From a checkpoint of a small mixture-of-experts model trained on Wikipedia: 8 layers, 6632 steps.
Below are experts of layer 5 (counted from 0) of a mixture-of-experts language model. Rows are named router (the router's row for the expert) and show model dimensions 0-95. Each number is 500 + 40 x the weight over its row's rms, rounded and kept within 0 to 999. Numbers have three digits each.
After each expert's rows: "raises" lists some tokens whose logits its average output raises strongly, later layers aside. This comes from a sample of Wikipedia text that the model never trained on.

# expert 42
router:492516454529499512481579508549461534589547549546484561494486443527528560478499507489468525509509466419530492561511394492486565546419522495493542518550512489533474608464469548457527494509463520495446450532530479481459482514503431513462505489540526571560590493460470501523505469466471479461
raises: "1", "2", "6", "4", "5", "9"

# expert 54
router:511529515466483492481503495461470534606490520499524509508510534474540470437497463426481518498493431470559533518493458445515538526496490521489435483459539493602519514561500509549462414388508457481522467468482508583608544502500434507533525535471507485499534522478501436595523518543511516466
raises: "1", "9", ".", "2", "3", "4"

# expert 94
router:535618438500527510483496534484526556523487496518505495527637545491552465496520517517488483470559501538531521542569488471508479540476470571456542552480516526495510526483509481489455510436436522448553508498564513491533573503508546511445519516530401571527525545475573475538510503471531525436
raises: "v", "f", "o"

# expert 76
router:497459491529430509521525469465529538578529510491529506474537604484532577424418520464473487536421484509415514537558513419454474560456482526522525547555517461518476519477520487522484495473461518502478403482500511470529600526443509505485483515560471512535561527473500447504506492482468446550
raises: "6", "5", "7", "9", "2", "8"

# expert 81
router:483578457492436582452523504510579519514464554501495472436505498495460552459432492450574542498531510538477476518521425455464541495461570549521454478546509487525449514507526540542532483508486507404518495511517514490548466458485466491528440545447405501520546544523536468592517494500463556532
raises: "er", "or", "erg"

# expert 61
router:510511515477485475467511545568522527513462492489514582499502492525486463518495514432587501510436556461511470468456449498482498492505619523472568566476530508661404509501473489560511448421510500489481501540493519502517504494444508494508478518479392505480535519524560510550502509485489499509
raises: "1", "6", "5", "7", "2", "8"

# expert 75
router:507505546469439472464552478508450541558502520522555503490508548584466594518528595500482495524517448522517511503493410540450484550472566528534543527519503501581479466462516548535514461476406554480482468531512541464465545515475502515487405528466425559458546498504546519486474556495462471491
raises: "1", "2", "3", "5", "6", "7"

# expert 73
router:557503460471459524414509560494503545495465496471498573530555508496528511500548513457518490489449486553505446482518392425513504564515538511535455433445521557521471507553494474469417405509471485500495456507494583541468514487503483457501518471488519505630514554478504523527499527507521421486
raises: "ot", "in", "at"

# expert 4
router:484517563502438468396568450452539576470558495524490509491570579548569524471483476533487491525521569525517507491518500464469524507474489484508518594473527432535531530522503567476469469510449538435466518549442588530474543498503468499522453470509429526477519511442555560553490527490488474500
raises: "f", "v", "ro", "n", "m"

# expert 25
router:510537446480439607450493523534554450483471524474562512518512584488490458498523484478524479432506503484490471514534460430449568529519537560560509541461534521523478522525536515436486471457448422443471441551504503544478563504501488478517506468445506519527536526496459464479391542524502447576
raises: "t", "r", "f", "ad"

# expert 50
router:481441500514498535469542449503481571509482526578481523475455529485504534523422552460513559517456458496478548550544427469485498500517465538513502512509599517500524600514504544436487394472463471521448465516476555520498498410425531470535488484490504480509526547582499484522455507448576491479
raises: "ov", "o", "em"

# expert 68
router:471547470476490577457573537500527526569469562534478512479562552518513511435483531491584560508431549512415538603494489472435477559437496528445478471476553518527510529520466460533491447490454510506542480547535477533502526455476494557492537514515479538541563508497511555529490601525506486482
raises: "r", "ive", "a"

# expert 46
router:509548451448459493379480405545557576521517509554413577534529545527531520484488483504468513491507507513544519481517467466481445565509533527526490511445555452489511516524492532411510492502544534471512453496449528509443558418417436488514431502496503501457526515519494451488469531486489541478
raises: "i", "or", "o"

# expert 47
router:511501496561442469520485518428480517607516511522478595451498560532505471419519491471489468516524500536477481477579418537507500526493447490490538535492494543549497522509525472440461497453511467484457447467469535528543612508467478470446538505567476507541547553490519511523438597520480484440
raises: "8", "0", "2", "5", "3", "1"

# expert 85
router:558574446480503491474515440449502614557530531555550539476513510545491534438509526461439497444530518510521449536501487536475455534411553499495510474498551487474465475505540529533491500518484469494534414542512468463583483510452460529489453460515423585552528490447518495562429503507526509482
raises: "St", "L", "R", "B", "M", "In"

# expert 51
router:560475474489513482457547480499484539534567535434533610411502509516466511526481584476447528492545515498496476526535493485446500553478530462535457570475560478495485485570499576455461485493480556498507484552485493595533503528459477463517447531548406501505512479505543479560437446445478479469
raises: "with", "R", "in", "as", "c", "S"

# expert 67
router:493526537505490541450548539490513526484561520513496538538612557491495502499469489520514596477475513541509499482498488443493502546431480503478525521499542501497552514520518504474464404480358439503506467446522601499516538468515496512403522541517425483533487531430488497530453489454511521446
raises: "m", "at", "t", "nd", "n"

# expert 52
router:491527510450450440438494516413528530507507523465495553495479552500536470489495501506512516540488483506537465509537427465390446421487520514488526436463508460494515509526438485452482391469485493489519500523457572535501520493417467524485475448541472552576567597522520494516514478486516532419
raises: "-", " ", ",", "is"

# expert 60
router:507480506540488485456561535551551544525510546451485461450487567475448486471493508475548509422525547504463475498492499475464533480506494528521508497522482490607470496503566534514495487485482456508527407551473457524527509514455437453422470523464376506507620509468492449545495567512468444498
raises: "es", "erm", "S"

# expert 21
router:532607484465507537426528561457540532491489533560483494499519463525557513455526506519512532509484581532483511515530473472496455560420490535524569471458561448555533501487550490518449496473524425460471515505468523463475522552453461494531445446541400531490543480566575484491492545559520454505
raises: " (", "in", "at"

# expert 8
router:549514446511505466391509514469509544524529520521485505474539540500503509462532535526524508505544460498521495471495457541502507503478492608464525486517499548508528528476475478445441497486438519491503479511477609569531533508447496522513495422592482529534492623533482471483514488410490380496
raises: "ot", "ar", "ol", "ap", "or"

# expert 84
router:524526516460479473468453483528495521536547544509496603481554580623495561453549476487467550417535496464485463556490491491510484538437489489538479544474494501509510478516561536503484498496469469457518403453498484497518505434479451534489429461537462578478497493497509467557408470444514521541
raises: "===", "==", "-", "The", "M", "St"